From a checkpoint of a small mixture-of-experts model trained on Wikipedia.
Size: width 256, 36.8M parameters.
Below are experts of layer 5 (counted from 0) of a mixture-of-experts language model. Rows are named router (the router's row for the expert) and show model dimensions 64-127. Each number is 500 + 50 x the weight over its row's rms, rounded and kept within 0 to 999. Numbers have three digits each.
After each expert's rows: a language model's description of what the expert responds to; "raises" lists some tokens whose logits its average output raises strongly, later layers aside. This comes from a sample of Wikipedia text that the model never trained on.

# expert 9
router:464559445473517517444447529445531573481449537493486491619503533487463430558454513549498538603520511602514518520497550534414467484481507420458466515510446546495483442439526530533497486425475516
Description: Commas and conjunctions. Commas in lists, dates and places (Trondheim, Norway; May 24, 2018), plus and, or, than, only, even.
raises: " while", " and", " as", " but", " with", " in"

# expert 2
router:567511534511524544443618484513538515546518522488497691541453589530476466524490496493606409514489492516521588482557488482548506469505456433451502511494508538509515380449512458501521443347411462
Description: Auxiliary and copular verbs. Forms of be and have after a subject, such as was, is, were, has, had, been, plus some main verbs.
raises: " a", " an", " the", " their", " part", " seen"

# expert 8
router:470488464586481508519363520443461447501438481507516444321477557474568522493499480532502509491479488470496412502573537491403428479477487447418534484506415503527463409452480544510509523457569551
Description: Prepositions after nouns. Prepositions following a noun or verb phrase, mainly of, in, for, on, with, from, at.
raises: " the", " its", " their", " his", " this", " a"

# expert 22
router:473577505451508490492501495468487482549454498519533478466556520432496498502498471490523549506617521427480501509449536483497505535525469443411411512479547465517534440628469521580468547379569422
Description: Plural endings and quantifiers. Plural suffixes s, ers, es and words like years, people, they, all, %, nominations.
raises: "'", " in", " from", " on", " of", ","

# expert 18
router:531491517527533494526554477551530588447376485480530384489462546500489509539488478482516430444434428440508404522501570546510535484512417629480498519425517479472531466474500500446482482477428465
Description: Final year digits, months. Last digit of a year after 201, 199, 200 in dates and tables, plus month names such as May, July.
raises: "om", ".", "ig"

# expert 21
router:457472497472466439478496466513451507452538553542542441579608493471467530481483484521534515408483514536487577538496434576494511534486523396533515481510568504530559450509430459488492506470550507
Description: Spaces before numbers. Lone space tokens before numbers or dates in tables and text (in 1926), plus past participles like known, used, remembered.
raises: "195", "194", "197", "201", "200", "192"

# expert 10
router:512577532653536411512599474474475505533455502502493508448504495447476538485519501432390540451489505475474384447498464489520446465492405449560458488587451499557475612467418505505398525423509477
Description: Word-initial fragments. First pieces of rare words, names and foreign terms, such as de, di, Sil, hom, Mc, plus en dashes.
raises: "v", "op", "us", "ob", "am", "w"

# expert 5
router:501506516423510481453508465529472471481464491461480505374530464476506509463555484506533561460576376411492523547525487493507543454418572596482483510543557497484541618534418492514514530359628518
Description: Line breaks and headings. Newlines, paragraph breaks, table row ends and heading markers (===, ==), especially the break right after a section heading closes.
raises: "|", "===", "====", "There", "The", "=="

# expert 4
router:509507491505504452520501468519562540507471476495489426592527505504566489520501506485491509508522489378536469511454371542505518491519536625494474507633511492508523689424463496524478514538440458
Description: Institution head nouns. Capitalized head nouns closing organization or place names, such as University, League, Party, City, School, Cup, War.
raises: " of", " (", ",", ";", " on", " for"

# expert 23
router:481603501417545476484483465525429576535549495499471503561431474487545540469495523465556477434482535539519553541537484441538501462455520520545574542443470518555389476536507505492457443575584646
Description: Foreign name endings. Final syllables of non-English names and words, like -ana, -berg, -ville, -fa, -uth, plus trailing digits in numbers.
raises: ",", " and", "'s", " ("

# expert 13
router:552536495466482523489489493595509523491570543481481446600474435466484537473479578505432536516492420517411412524414374428579576522489537490482531468517515450499592578524478500438485546544394506
Description: Pronouns and relative words. Pronouns and clause links like that, which, he, it, who, but, often opening a clause after a verb or noun in prose.
raises: " he", " it", " the", " they", " there", " in"

# expert 19
router:512513465439555521488494448574491504491514491522474489509477486459486500482498457454415565503402580464426461520529499558551474522521518469443546581547499490487462516417485525556460483530455513
Description: Opening parentheses and sentence ends. Opening parentheses after names (Skylon (spacecraft)), sentence periods, decimal points in numbers, and paragraph-ending periods before headings.
raises: " This", " In", " It", " These", " The", " However"

# expert 6
router:525469542398490520575574531518496448510486515520525548595592373618431481517564431487461456566543518589522558466580478558544627482501561539541555572440621450531486470566547449422514472471559428
Description: Coordinating conjunctions. Conjunctions joining items or clauses, such as and, or, &, with some to, by and of after a noun.
raises: " the", " a", " its"